Weights of a small mixture-of-experts language model, trained from scratch on English Wikipedia.
Experts: 64 experts in each of 13 layers, 48 squared ReGLU neurons an expert, 8 picks a token, a softmax router.
Training: a variant of Muon for the experts, 308M tokens, 9391 steps.
Below are experts of layer 2 (counted from 0) of a mixture-of-experts language model. Rows are named router (the router's row for the expert), gate (a neuron's input weights, with its number), up (a neuron's input weights, with its number), down (a neuron's output weights, with its number) and show model dimensions 96-127. Each number is 128 + 32 x the weight over its row's rms, rounded and kept within 0 to 255.
After each expert's rows: "raises" lists some tokens whose logits its average output raises strongly, later layers aside. This comes from a sample of Wikipedia text that the model never trained on.

# expert 21
router [151 118 109  93 155  95 190 159  96  84 176 167  97  92 112  99 118 166  96  99  92  96 113  96 173 193 109 101 101  99  92  89]
gate0 [107 144  98 118 114 110 142 109 121 158 105  90  92 155 145 140 119 165 178  92  77 111 113 115  81 212 121 115  86 141 120  84]
up0 [132 123 166 122 130 151 129 132 118  87 142 158 148  98 119 108 122  95  72 155 139 127 107 138 182  62 153 110 136 118 158 143]
down0 [101 149 128 109 113 160 148 103 125 102 167 147  75 138 141 161 114  68  84 115 103 126 111 179 163 114  95 101 154 171 146 129]
gate1 [123 155 190 110 124 145 134 150 183 127 145 127 145  82 123 188  80 124 143 144  65 157  90 154 144 133 145 128 135  74  77  79]
up1 [ 86 146 196 125 138 133 139 132 154 146 155  88 160 111 135 159 117 126 152 150  69 167  65 167 135 135 163 126 118  86 112  72]
down1 [107 144 146  73 176 174  87 164 101 113  98 126 143 198  47  82 139 133 164 112 127 140 127 162 145  82  92 136  48 140 175 126]
gate2 [113 129 155 167 118 124 123 129 107 130 186 144  95 106 154 137 124 100 120 126 106 149 154 139  82 132 156 179 136  71  95  75]
up2 [134  89  96  91 165 141 105 130 156 130  60 116 160 152 103 111 130 126 134 135 194 144 160 118 164 106  85  61 136 172 161 197]
down2 [110 164 101 153 136 123 163 116  94 108 131 154  96 134 125 180  89 139 141  98  84 133 102 165 148 141 129  96 141 151 130 120]
gate3 [147 140  87 143  93 107 188 144 147 167  96 104 120 138 140 160  88 130 115  74 157 108 134 141 137  96 122  92 157 131 139  98]
up3 [115 155 114 151 124 170  91 128 113  90 141  96  48 141  96 137 118 150 145 147 153 138 146 138 145 178 122 152 124 103 113 167]
down3 [104 110 117 156 124 168 164 170 187 148 165 103 122 110  80  93 186  79 148 150 146 129 129 182 128 136 149 104 100 172 120 189]
gate4 [122 133 116 110 162  98 118 121  92 108 143 105 132  90 122 102 159 140 148  88 182 104 139 142 154 138 121 107  93  81 114 125]
up4 [132 154 139 146 126  99 130 113 104  89 139 116 104  78 125  89 109 137 152  92 140 103 146 149 152 164  88 118 146  61  46 132]
down4 [ 75 182 132 165 112 168 145 143  89 151  56 142 142 106 157 156 141 175 130  86  91 136 141 106 150 121  57 114 109 170 105 124]
raises: "it", "ter", "ug", "is", "ig", "h"

# expert 36
router [112  94  92  97 156  95 153 153  86  75 149 147  91 100 114  91  95 144  97 100 101 100 171 113 151 158 125  95 116  94 106  98]
gate0 [111  86 164 154 190  88 112 107 124 138 187 188  95 133 120  99 134 160 129  84 177 172 142  55 170 160 127 107 152 128 135 113]
up0 [136 170  72 171 147 119 165 136 133 117  92  77 145  85 155 169 171  91 139 166  71  73 117 155 141 112  90 184 189 171  86 121]
down0 [175 131 102 101 164 113 123 166 103  73 139 153 163  72 140 137 152 163  82 147  60  55 155 149 117 212 100 113 162 121 111 189]
gate1 [145 137 130  85 159 102 104  98 163 146 136  82 121 183 155 113 134 123  93 116 107 146 170  57 206 115 139 133 131  57 183 136]
up1 [138 108 137 162 131 130 161 156  75 117 105 183 152  65  90 139 148 141 165 169 181  96 118 141  73 153 119 110 130 173 104 116]
down1 [107 126 163  93  85  78 131 170 166 127 142 139  92 137 116 101 154 133 104 122 121  97 111 134 111 172  86  90 125 121 175  98]
gate2 [156 110 102  92 119 128 121  75 147 164 115 122  99  97 108 119  91 151  56 163 104 149 172  91 136  88 178  91 141 178 104 142]
up2 [157 128 144 131 134 117 124  80 115 135 105  85  92 121  96 134 120 147  89  98 110 131 175 109 120 141 130 154 124 108  97 113]
down2 [182 195 181 189 135 198 130 169 125 100 174 187 132 102  85 115 110 118 108 141  99 109 160 111 103 119 120 133  88 134 147 124]
gate3 [126  57  85 102  98 153 146 104 126 154 116 100 148 133 117 135  92  90  77 111 117 199 107  67 146 170  91 134 148 116 119 143]
up3 [174 127 156 126 123  91 112 190 164  79 146 170 160  91 152 136 122 196 147 145 172 104 155 149 149 121 113 115 103  98 129 119]
down3 [153 137 165 130 164 173 158 125 133 118  85 149 141  96 109 160 134 127  74  92 121 109  93  69 217 152 132 170  80 140 130 115]
gate4 [161  77  91  76 103 123 115 165 117  78 155  75 105 106 210 146  87 184  82 127 128 136 138 134 118 169 101 119 127 155 183 124]
up4 [122 142 108 158 106 150 120 148 137  76 148 101 146 138 141 130 148 119 121 107 200 108 152 154 132 185 157 114 119 173 134 165]
down4 [144 172 188 125 139 106  92 136 138 119 116 133 116 147 144 147 140 103 172  51 142  98 132  77 121  77 154 157 137 115  85 104]
raises: " and", " (", ".", ","

# expert 30
router [136 100  95 100 158  96 165 150  87  92 151 164  90  92 120  93  91 165 105  91 100  92 151 105 158 158 104  87 103  95  97  97]
gate0 [ 70 104 112 134 139  98 112 151 133  92  76 182  90 104 118 189 116 150 140 110  99  96 176 105 158  99  76  52 162 113 119 134]
up0 [158 124 128 124 119 118 104 118 162 180 113 100 193  75 130 117 154 164 117 181  76 122 124 109  82 114  82 135 135 164 171 148]
down0 [187 126 161 168 173 142  87  80 123 127 121 118 149  69 128 152 114  98 128  84 109  99  90  80 133 126  87 124 149 115 142  96]
gate1 [139  65  73 163 166  92  88 142  84 108 101 158  91 122  56 124 112 179  93  86 139 139 108 106 137 108 112 126 119 133 137 139]
up1 [107 145 104 109 160 215 148  97 178 139 149  91 117 172 149 119 143 107 172 157 110 102 125 114 205 123 111 125 141 172 116 121]
down1 [ 87 154 177 128 149  93 145 124 115 109 155 150 151  71 180 167 103 130  94  87  88 118 136 136 172 144 129 114 139 158 113 163]
gate2 [185 125 113 150 160  95 146 129 140 134 132 159 150 146 130 140 133 143 116 154 143 131 165  65 149  95 165  61 123 145 104 159]
up2 [168 181 126 116 163 158 113 159 131 127 145  73 103 107 112 110 184 138 119 105 120 121 165 152 103 157  61 126 200 153  98  67]
down2 [123 144 171  79 142 162  88 127  89 109 160 110 166 186 118 148 104 109 220 135 129 147 140 127 132 150 109 185  67  40  96 145]
gate3 [118 141 150 105 173 126 113  81  62 156 135  76  93 119 142 105 129 146  88 102 100  91 172 124 138 125 118  96 151  97 174 104]
up3 [122 108 112 175 128 143 131 130 124 152 110 174 164  63 158 127 126 158 156  95 212 222  92 117 160 101 156 122 141 185 126 112]
down3 [179 133 186 109 124 137 183 116 197 200 167 143 121  97  77 136 163 125  75 175 115 142 111 137 149 107 154 129 157 116  50 153]
gate4 [ 97 106  73 147 130 106  90 185 116 176 159 129  99  84  95 153 100 111  96  90  92 120 109 175 136 147 107  91  97  82 128 111]
up4 [127 168 144 114 146 130 149 174 139 178 134  78 156 161 141 199 127  82 132 106  77 128 111 182 164  90  99  71 157 114 128 146]
down4 [137 167 136 160  95 117 116 131 130 126 118  89 189  89  74 118 158 140 141 140 110 157 145  85 145 122 131 138 155  77 129 156]
raises: "ri", "rich", "rit"

# expert 48
router [120 110  98 109 141  97 161 150  77  90 154 166  96 103 113  89  81 167  94  91 100  88 137 109 161 163 119  90 109  95  99  97]
gate0 [164 114 121 156 139 112 165 158 166 170 131  87 104 125 121 126  82 121 108 103  61 113 137 137 148 166 123 128 125  76 119 143]
up0 [137 130 136 155 116 144 144 123 151 141  78  81 151 105 144 188  54 170 178 135  42 122 136 163  90 182 126 123 115  81 129 127]
down0 [163  96  82 204 156  97 122 121 107 153 161 139 114  91  74  97 132 149 107 125 175 139 167 104 113 148 123 156 107 187 206 171]
gate1 [ 83  95  69  84 131 134 168 148 136  98 162 137 111 100 137 128 125 122  94  91  99  80 107 131 141 135 138  85 126 127  72 142]
up1 [139 136 147 133 161 136 113 151 175 129 107 200 105 110 101 175 113 119 111 139 117 132 108 104 121 184 103  76 165 106 147  98]
down1 [ 86  79 114 126 159 124 137 140 154 121 192 142  87 132 138 109 146 157 114 109 137 162  84 158 212 110 156 120  93 154 121 151]
gate2 [158 130 122 100 136 140 168 151 122  61  98 143 109 111 121  93 105 107 143 154 144 108 154 112 115 155 164 138 157 155 118 107]
up2 [158 109 134 116  90 124 146 153 145  76 122 123  88 142 115  95  53 129  62  88 162 124 104  81 128 123 131  87 169  75 147 157]
down2 [128 108 102 124 116  92  71 116 148 160 124 146 116 126 133 101 133 125 154 168 135 159  96 177  96 167 129 122 103  80  90 162]
gate3 [131 178 151 116 148 132 164 149 129 111  93 120  60  95 102  84 110 128  88  74 134 129 133 104 114 107 116 121 135 115 197 116]
up3 [125 157 129 172 139 158 119  95 139 120 168  99 114  61 143 148 174 110  87  68 232 112 165 175 122  68 164 115  99 159 149  98]
down3 [116 167 165  99 103 117 128 113  99 115 117  91 134 209  95 123  99 136  67 100 143 155 134  93  83 111 110 160  74 143 160 108]
gate4 [132  83 159 128 144  80 108 113 109  65  94 137 139  80 143 162 145 143 113  55 112 158 135 177 110 170 142 124 125 184 129  39]
up4 [110 170  98  91 102 138 179 114 116 208 108  90 148 120 159 113 127 121 139 179 126 128 167 101  93 147 101 122  85 104 112 130]
down4 [140  96  59 141 158  74 166 131 141 114  47 115 123 124 186  83 118 129  95 143  89 160 122 173 150 115  92 108 124 135 140  86]
raises: "oli", "hy", "rop", "yr", "eg"

# expert 28
router [134 111  94  91 150  91 123 139  73  97 155 184 110  89 106 102 103 149 117 110 129 117 172 110 171 155  92  89 122  84 106  69]
gate0 [159 131 160 128 165 149 149 153 202 162 174 135 101 125  75 188 134 132 155 139 111 110 138 120 133 112 123 182 152 150 133 135]
up0 [ 53 192 129 107 132 102  93 133  89  45  91 101  98 115 139 131 114 104  85 101 145 133 162 100  92 103 139  87 113  87 141 133]
down0 [171 116 177 104 114 156  89 110 120 209 132 130 138 131 111 123 168 112 123 133 137 106 143 134 137 119 113 104 151  66 181 100]
gate1 [152 139 135 129 126 106 125 107 165 133 112 198 113 143 150  89 164 104 123 140 217 141 172  77 125 165 122  95 153 137 164  78]
up1 [131 107 101 115 124 157 111 121  93 107 135  75 163 102 110 193  89  83 114 101  68  97  83 171 122 106 175 158 121 163 123 184]
down1 [166 169  87 100 135  67 123 110 160 110 143 156  56 143 166 140  75 141 119  69  64 187 213  92 188 165 123  92 107 193 108 182]
gate2 [114 110 151 101 184  99  91 170 187 121 122 138 130 171 111  52 140 109  93 166 159 166  90  95  82 113 146 115 124 105  70  93]
up2 [ 84 133 109  95 175 105 114 104 152 121 120 142 149 184 110  60 162  84  84  98 188 171 112 123  93 116 125 109 121 132  86  89]
down2 [110 136 157 204 101 131 141 167 182 160  84 101 134 172 132 197 125  85 174 165 155 126 130 129 103  90 177 150 179 168 112  98]
gate3 [ 86 106  68 140 207  76 118 132 133  98  65 143 147  47 160 166 103 157 163  52 146  41 134  55 175 150 121 100 178 106 142 125]
up3 [133 144 191 126  61 146 153 143 132 175 141 120 161 193 138  89 168 144 162 166  71 172 149 142  68 106  93  98  80 117  97 142]
down3 [119 117 176 110 134 164  91 141 157 137 166 152 124 162 136  76 104 140 127 122  73 194 137  95 118 134 108 104 117 117 117 113]
gate4 [116 145 160 114 136 100 103 152 147 156  87 171  89 151 156 132 143 103 140 166 149  61 124 131 127  91 106 118 121 176  83 129]
up4 [140 103 132 110 137 169 152 124  64 140 126 114 157 142 131 155 137 151 116  84 104 162 150 109 161 142 139 157  97 104 145 143]
down4 [148 151 125  95 116 142 117 106  90 119 134 146  87 108 130 107 106 126 116 134 127 190 157 123 154 113 125 117 140 111 169 135]
raises: "-", "\n", " (", ".", ",", " and"

# expert 51
router [129 102  82 102 157  91 166 162  91  88 165 144  94  96 108  87  90 160  91  84 100  95 144  92 169 151 108  85  94  96  87  92]
gate0 [180 123 117 148 146 141 113 150 193  94 211 160 105 138 105 109 100  99  75  71 149 176  99 114 169 146 188 150 132  89  86 126]
up0 [112 140 112 100 133 116 139 142 101 157 115 160 102 131 106 130  75 130 100 106 135 131 119 131 135  88 114  81 177 106 161  79]
down0 [101  95 130 170 112 131 172 135 151 128  92 144 110 131  96 139 142 117 147 217 168 145 111 127  80  71 170 137 150 107 137  89]
gate1 [132 161  88 148 128  98 127 143  78  91 125 143 147 156 109 113 142 120 188 155 162  85 208  66 179 119  84 104 165 162  58 122]
up1 [ 76 138 134  73 146 123 132 119 196 180  83 120 111  90 158  91 104 152 137 102 127 143 146 133  92 118 125 163 124 106 185  49]
down1 [ 87 130 120 117 116 120 183 149  94 142 164 161 114 134 117 111 157 147  72 105 152  78 213 140 161 137 131 156 169  99 119 133]
gate2 [128 137 123 153 161  89 126 109 119  94 139  56 127  88 127  89 132 139 143 139 182 131 125  79 116 155 156  42 163  66 134 130]
up2 [145  85  79 120  81 144 117 142 130 120 159 153 152 179 144  90 140  98 196 161  74  98 122 182 131 119 143 236 115  96 127 138]
down2 [104  67  84  97 106 132 168  99 122 115  44 182 160 185 150 171 166 134  73 146  98 180 101 145 151 120 105 157 120 130  99 147]
gate3 [115 177 117 151 125  59 126 184  86 131 165  87  98 173 105  91  95 157 116 103 106 158 111 125 112 118 145 115 148 109  74 103]
up3 [103  79 129 120 115 160 108 101 127 126 108 131 150 117 161 144 161 143 117 159 159  64 142 103 139 130  53  79 142 107 174 141]
down3 [120 166 131  89 164 181 118 148 108  71 206  84  86 156 118 130 179 151 109 129  93 109 118 160 157 179 134 156 102  99 140 174]
gate4 [135 115 116 103 108 145  66 155 141 100 155  97 170 106  70 119 123 172 106  88  61  91 136 104 147 156 144 116  99 139 164  87]
up4 [114 119 144 137 163 113 146 104 155 122 117 155  88 119 155  88 121 162 139 156 135 111 164 136 141 134 154 119 118 106  58 149]
down4 [150 121 175  93 184 138 164  93 118  93  86 112 187 127 121 161 131 131 101 127 133  62 132 159 146 115 143 145 159 119 187 148]
raises: "ed", "ions", "ision", "a"

# expert 3
router [130 121 120 115 185  79 151 140  90 135 143 139  93  75  83 121  93 175 123 106  87 107 123  99 173 174  81  83 105 108  77 106]
gate0 [130 123 143 135 145 161 122 100  74 168 123  36 125  86 106 170 177 109 187  95 109 146  89 128  72  95 114 114 147 132 135 103]
up0 [ 71 127 134 100 129 126 134 120 176 114 109 255 153 152 164  78  80 146  98 155 144 117 174 103 162 172 151 111  84 140 127 137]
down0 [162 178 147 104 141 115 181  72  92  95  97 224 129 171 207 109 142 113 116  99 105 126 103 104 143 124 130 130 161 100 158 113]
gate1 [195  74  71  97  92 147 155  96 110  93 151 116 155  96  83 138 156 118  70 107 128 158 153 144 162 148 144 130 121 104 137 170]
up1 [129 195 111 153 126 147  85 124 136 118 115  53 111 123 152 149 113 164 114 150  80 113 131 144 123  82 184 104 121  90 151 149]
down1 [121 128  98 139  93 153  98 126 152 176 111  93 161 150 138 103 150  86 133  89 124 153 157 135 125 133  87 136 101 155 202 145]
gate2 [ 82 121 127 150 228 139  81 123 152 170 147 166 138 153 124  38 115 159 153 135 113 175  77 152 175 110  73  57 121 103 150 137]
up2 [ 59 140 119 144 192 159 113 132 151 181 135 144 139 141 145  50  91 141 107 124 101 172 112 152 163 150 101  77 128  65 124 121]
down2 [122 154 207 166 191  98  86 103 149 138 108 100 144 160 103 147 111  97 146 152 188 136  76 170  81 145  56 132 115  86 159 101]
gate3 [129 161 170 102 164 112 156 123 125 126  84 167 140 139 131  99  85 118 143 143  89 152  99 141 121 188 123  83 106 118 156  94]
up3 [130 164 171 108 150  97 140 149 131 131  94 173 164 129 135 123  78  95 125 144  69 155 101 145 126 206 130  69  83 102 159  91]
down3 [134 144 140 175 124 116 196 116 156 149 116  69 139 118  83 127 164 128 168 121 125  79 121 124 114  88 152 176  91  96 131 143]
gate4 [115 160  70  96 136 124 112 173 160 121 119 104 109  57 100  94  70 131 165  83 129 151  97 118 163 198  98 122 108  87  83 127]
up4 [124 137 133 190  91 112 138  72 110 105 123 132 144 199 148 150 195  74 104 172 156 153 162 123 145  85 132 154  91 125 151 131]
down4 [130 135 156 145 144 135 165 120  87 120 118 145  82 180  65 113 167  59 146 157 138 143 124 134 133 118 105  98 103  75 177 156]
raises: " |", "-", " ", "ie"

# expert 42
router [133 105  91  97 157 102 151 159  80  85 165 163  97  93 117  90  89 160  96  85 107  96 137  98 161 165 104  82  90  98  92  87]
gate0 [148 119  76 144 171 162 166 147  73 110 131 122 149 141 128 103 123 152 170 116  74  81 132 100 156 158 152 140 116  76 148 132]
up0 [130 148 151 196 146 187 170 159 166  92 155  64 124 123 128 117 108 149 102 116  78 196 128 155 157  83 153 158 109 133  59 191]
down0 [152 169 160  85 134 118 181 136 113 112 113 119 178 111  60 147 174 154  70 143 122 170 105 111 156 168 140 213 139 140 162 135]
gate1 [ 92  87 114 116 142  81 170 173  86 130  99  79 149 110 182 107  68 133  73 138  75 144 122 179 186 183 138 159 131  96 136 133]
up1 [118 100 109 155 110 166 102 129 109 148  95 130 191 126 178 163 123 155 153 159 149 102  71 103 142  87 182 169 114  89 157  72]
down1 [175 110 157 189  87  99 130 161 159 133  91 150 166 124  91 105  91 146  80  41  95  71 133  45 136 129 140  85 118 163 176  96]
gate2 [110 148 152  85  81 120 141 142 117 127 160 144 135 172 129 131 122 124 129 103  82 115 137 121 117 124 123 156 132  93  74 139]
up2 [104 140 111  90  94 121 131 155 121 173 165 168 104 128 106 157 153 113 111 130  82 115 144 124 112 128  86 157  67  79  81 130]
down2 [165 146 163 115 133 128 117 115 133 157 154 178  98 151 131 163 153  82 140 143 155 145 164 102 128 138 127 116 174 169  82 138]
gate3 [140 103  77 123 139 119 115 148 119 127 159 151 158 115 166 112 114 107 146 143  95 107 102 150 143  74 118 133  53 120 140 124]
up3 [101 124 138 139  82 103 116 124 140 136 103 142 166 218 134 156 227 107 138 169 170 167 151  84  94 127 126 157 109 132 145 152]
down3 [112 133 120 131 113 133 114  89 154 194 119  86 104 135 167 107 104  88 162 102 171 121 136 176 105 136 149 108 159 152 150  98]
gate4 [153 140 154 171 122 123 136 121 144 106 143  66 141 113 149  65 140 157 113  83  92 106 133  93 154 116 106 107 125  65 170 102]
up4 [101 137 156  80 119  94 157 138 131 167 136 129  93  94 115 190  80 136  98  79 147 114 172  85 163 172 167 140 104 148  78 109]
down4 [148 169 137 182  57 130  85 115 127 119 173 114 121  92 169 134 110  77  74 148 106 107 116 170 134 135 198  29  93 110 174 153]
raises: ".;", "alled", "acks"

# expert 57
router [127 104  92 104 159  97 164 159  78  83 157 168  98  91 116  88  90 160  91  92 102  91 137 108 169 158 101  90  94 100  92  92]
gate0 [156 166 156 133 177  82 143 168  68 177 113 137 130 131  93 111 103 114 149  99 149  84 186 143 122 140  85  42 144  93  78  85]
up0 [140 119 158 122  55 185 123 155 180 161 114 124  91  77 101  83 128 165 120 160 138 147 112 116 139 129 164 126 102  98 191 202]
down0 [147 119 138 131 119 119 158  81 120 144 139 167 150 147 132  94 145 142 171 122  88 141 107  91 160 131 125  78 139 161  83 134]
gate1 [183 133  96 136 176  87  94 137  73  79  67 174  98  86 125 116 165 135 147 186 108  97 117 140 144  95 165 125 133 165 124 128]
up1 [167 204 139 144 124 139 132 126 118 191  56 168 113 134 163 107 119 122 210 135  95 117 146 126 154 102  87  82 154 102 132 121]
down1 [114 163 125 125 147  61 185 149 101  93  92 112 146  80 124 118 130 173 130 144 149 162 125  90 141  74 171  94 143 141  73 154]
gate2 [143 132 148 115 144 113 135 102 108 148  95 162 141  91 141 162 135 184 109 136 129 150  95 117  73 162 149  99  97  84 108 114]
up2 [151 127  81 143 124 207 176 128 104 102 191 106 129 144 120  75 137 129 112 118 164 150 116 156 107 140  70 100 123 107 133  68]
down2 [129 179 104 157 160 153 120 130 206 149 147 170 102  99 136 156 146 139 105  88 171 115 138 131  83  59 109 114  83 121 101 124]
gate3 [ 85 148 122  57 151 106 120 158  94 165 156  99 110 134 160 140 134 127 127 157 119  64 108 120 127 155 156 112 164  94 129 102]
up3 [121 137  88 119 164 105 107 106 119 182 152 133 144  93 103 183  42  68 119  91  74 156 111 132 170 135 102 106 132 116  95 136]
down3 [124 143  88  94 113 105 109 181 139 145 175 183 114 154 119 134 113 125 103  63  94 106 109 127 105 124 116 110  92 144 151 166]
gate4 [ 91 107 132 121  75 120  57 122 132 122 146 125 103 100  96 134  67 172  89 136  91 119 165 180 131 115  59  82 150 124  92  79]
up4 [132 194  83 158 154 148 111 114 146 114 170  57 115  92 128  63 104 154 119 133 126 109 170  88 133 143 101 129 122 152 139  74]
down4 [123 118 104 188  79 151 124 128  60 141  81 141 124 108  85 138 187 120 116 131 175  93 175  99 122  72 154 152 111 136 121  63]
raises: "===", "n", "s", " ===", "ility"

# expert 20
router [137 105  88 108 165 109 154 145  76  80 139 167 102  88 130  88  86 166  95  89 105  89 149 112 143 155 115  91 106 102  93  89]
gate0 [166 166 145 112 130 105  69 121 131  55  85 136 140  62 124  95 166 168 107 117 127 150 154 160 126 156 146  85 111  75 173  89]
up0 [116  49 129 181 124 120 152 100 118 173 184 104 180 140 123 119 101 105 166  99 153  98 150 114 162  86  62 154 123 139  48 117]
down0 [112 129 124 149 143 164 114 164 202  70 220 185 141 102  74  67  76 141  64 126 182  82  62 114 160 152  97  85 115 131 116 103]
gate1 [ 41 101 164  66 132  55 146 179  59 103 154 165 154 124 154 102 107 178 131  80 117 155  98  95 131 134 122  77  95  58 106  70]
up1 [182 128 205 127 123 136 104 125 196 151 117 138  84 124 116 152 143  92 150 142 194 157 140 100 146 145 143 102 146 152  93 101]
down1 [108 111 104  90 153 100 122 132 122  84 147 141 113 143 101 210 105 128 140 154 192 102 114 119 145 100 153 105 122 123 141  96]
gate2 [138 131 152  83 227 131 151 148 156  56 154 112  91 126 110 114  88 151  85 124  71 123 132 100 107 177 142  82 116 157 139 120]
up2 [154 109 146 130 183 125 143 121 138  95 146  97 114 137 188 144 117 156 104 109  65 120 173  72 140 162  67  94  91 117 139 110]
down2 [159 109 177 105 143 126 135  72 115 172 107 106 170 131 147 114 125 117 120 109 159 173 122  83 104 118 134 165 117 168 116 177]
gate3 [124 158 117 124 165 114 153 176 173 178 140 132 127 140 150 137 154 148 141  86 141  91 134 136 110 174 113 105 115 163 152  89]
up3 [137 152 112 175 181 107 164 140 136 172 109 149 142 115 132 122  86 138 135  43 159 117 128 139  96 183 135  73  90 139 161  75]
down3 [106 117 184 109 226 112 119 130 157 129 111  81 163 159 140  93 195 159 142  77 143  74 172  85 147  82 121  91 140 151 122  89]
gate4 [124 146 128 103 140  95 165 153 121 105 154 131 139 123 131 132 146 140 134 130 207 175 156 130 187 162 139  81 129  84 152 103]
up4 [114 106 139  83 129 125 169 180 182 150 144 121 151 193 158  97 148 111 102 113 160 180 171 169 112 104 194 122 121 129 149  98]
down4 [ 87 161 151 151 151 182 124 154 171  85 120  72 168 234 130 155  61 133 107 128  94 104 131  93  96 159 102 127 138 130 126 148]
raises: " and", "ly", ";", ",", " |", "us"

# expert 47
router [135 103  97 107 152  94 160 160  70 101 159 157  98  85 119  90  91 149  87 100  95  81 130 106 176 166 118  86 117  99  96  87]
gate0 [132 141 158 137 155 132 123 178 151 177 139 123 137 132  93 111 143 128 135 126 121 164 130 107 129 102 138 108 109 106 101 140]
up0 [117 155 175 128 135 144  92 197 131 122 135 115 104 110 118 144 175 155 132 108 123 116 105  89 143 126 148  88 125 175 104 162]
down0 [170 117 138 131  89 132 145 129  57 114 112 132  91  97  99 135 102 106 152 133 106  66 102 100 100 140 138  95 152 174 118  28]
gate1 [139 141 128  82 167 132  94 126 134  99 137 148 130 153 107  67 130  96 110 125  91 151  86 113 178 135  87 137 144 127 110 139]
up1 [128 131 138 153  84 104 161 128  42 119 110 114 148 151 140 170 102  92 121 122 116 120 126 123 112 101 129 150 100 111 106 121]
down1 [188 166 108  92 174 100 169  82  71 144 130 153 190 156 120 152 110 125 136  96 142 107 122 172 136 165 128  79 146 113 139  88]
gate2 [131  78  73 143 121 148  62 182 124 112 123 163 124  99  79  96 177 159 154  70 111 145 116 104 157 134 129  96 153  70 107 133]
up2 [ 80  99  45 121 122 147 103 163 159 128 123 195 140 106  94  75 163 159 125 114 129 143 127 130 154 184 110 143 145  78 105 129]
down2 [148 102  83  94 117 156 135 105 162 127 112 112  57 115 141  97  85 127 103 112 120 192 179 123  92 136  90 129 135 177 143 166]
gate3 [112 142 176 168 113 124 147 149 131 198 164 151 151 101 117 136  77 148 142 146 135  36 143 130 126 149 105  93  95 163  46 158]
up3 [125 166 147  93 135 114 148 109 106 104 119 177 151 152 152 183 126 123  81  85 117 185 109 168 127  80 143 123 130 116 169 111]
down3 [131  74 144 115 127 142 174 171 127 101  71 125 139 130 188 150  86 111 137  82  56 144 157 128 107 113 112  70 145 145  90 171]
gate4 [124  97  48  54 165 107 124 128 136  94 188 113 150 125 141 111 123 137  71 110 179 101 120 142 131  96  90  95 167 166 109 120]
up4 [ 90 112  83 118 180 110  79 110 125 107 131 153 148 161 166 108 129 138 107  85 135 116 190 136  80 105 157 171 153 135 106 111]
down4 [133 230 127 118 149 154 119  96 136  73 103 147 107  75 157 162 115 104 123 106 144 111 187 158 133 139 182 157 177  97 114  96]
raises: "en", "itz", "ar", "ern"

# expert 59
router [121  99  92  91 154  92 170 153  85  88 157 174  97  90 117  92  82 174 105  92  98 101 163  90 146 162 100  86 108  92  87  88]
gate0 [120 154 161  99 101  99 134 159 101 141 134 164 134 139  89  79 146 108 138 110 135  92 143 116 131 189 113 131 150 109 103 122]
up0 [ 90 137 123 138 156  81  69 103  57 120  97 132 137 154 168 180 105 133 175 115 149 100 133 126 149 177 123 133 149  97  66 132]
down0 [133  66 161 155 125 125 138 112  96 168  93 150 147 144  83 142  83 148 146 159  82 165 136 116 141 188 125  78  53 175 150  87]
gate1 [138 129 111 146 131 128 123 147 120 108 149 117  92 148 135  49 142 113 167 185 173 140  84 139 156 151 129 107 125 180 105 120]
up1 [106 129 140  91 160 146 110 173 127 145 135  59 119 132 159  58 102 144 111 109  88 103 140 137 163 121  98 147 138 130 146 114]
down1 [177 188  84 127 154  84 162  67 122 119 158 165 107 126 102 165 154  94  98  74 102 141 143 151 114 131  95 108 118  76 148 132]
gate2 [ 92  80 118 179 120 141 118 143  88 120  98 154 136  95 108 117  83 163 100 127  69  71 122 110 154 133  98  83  73 124 146  84]
up2 [128 101 140  61 134 116 141 105 148  91 161 163  99 103 109 100 142 117  87 191 132 168  89  90 166 120 100 107 119 119 110 130]
down2 [193 139  90 150 170 131 226  98  88 168 133 138 138 122 160 138 125 100  61 179 189 157 117 168 129 122 108 138 174 152 135  82]
gate3 [194  99 144 147 131 132 156 100 125 115 135 167 132  58 190 114 133 134 184 146 148  85 149 128 157 150 118 154 105  89 153 174]
up3 [ 82 124 128 166  88 111  91 166 151  82 113  92 171 144  85 177 174 154 131  92 118 139  81  96 114  65 112 117 154 196 133 128]
down3 [128 144 100  89 167 154 189 102 162 135 105 161 116  78 137 124 126 123 120 111 143 156 169 166 112 135 140 138 178 122  95 114]
gate4 [ 98 115  98 183 104 112 132 173 100 147 169 143  72 102 209  99 123 102 168  88 122 124 145 115 117 129 110  69 102 190 110  62]
up4 [104 185  94 156 151 147 108 153 121 129 185  95 125  78 163 111  89  86  92 161  74 102 129 104 135 104 149  99 127 181 175 132]
down4 [121  94 193 130  87 121 138  90 166 137  89 108  99 153 157 137 113 130 144 101 140 123 160 132 114 153 101  44 103 147 132  84]
raises: "ic", "pr", "im", "pl"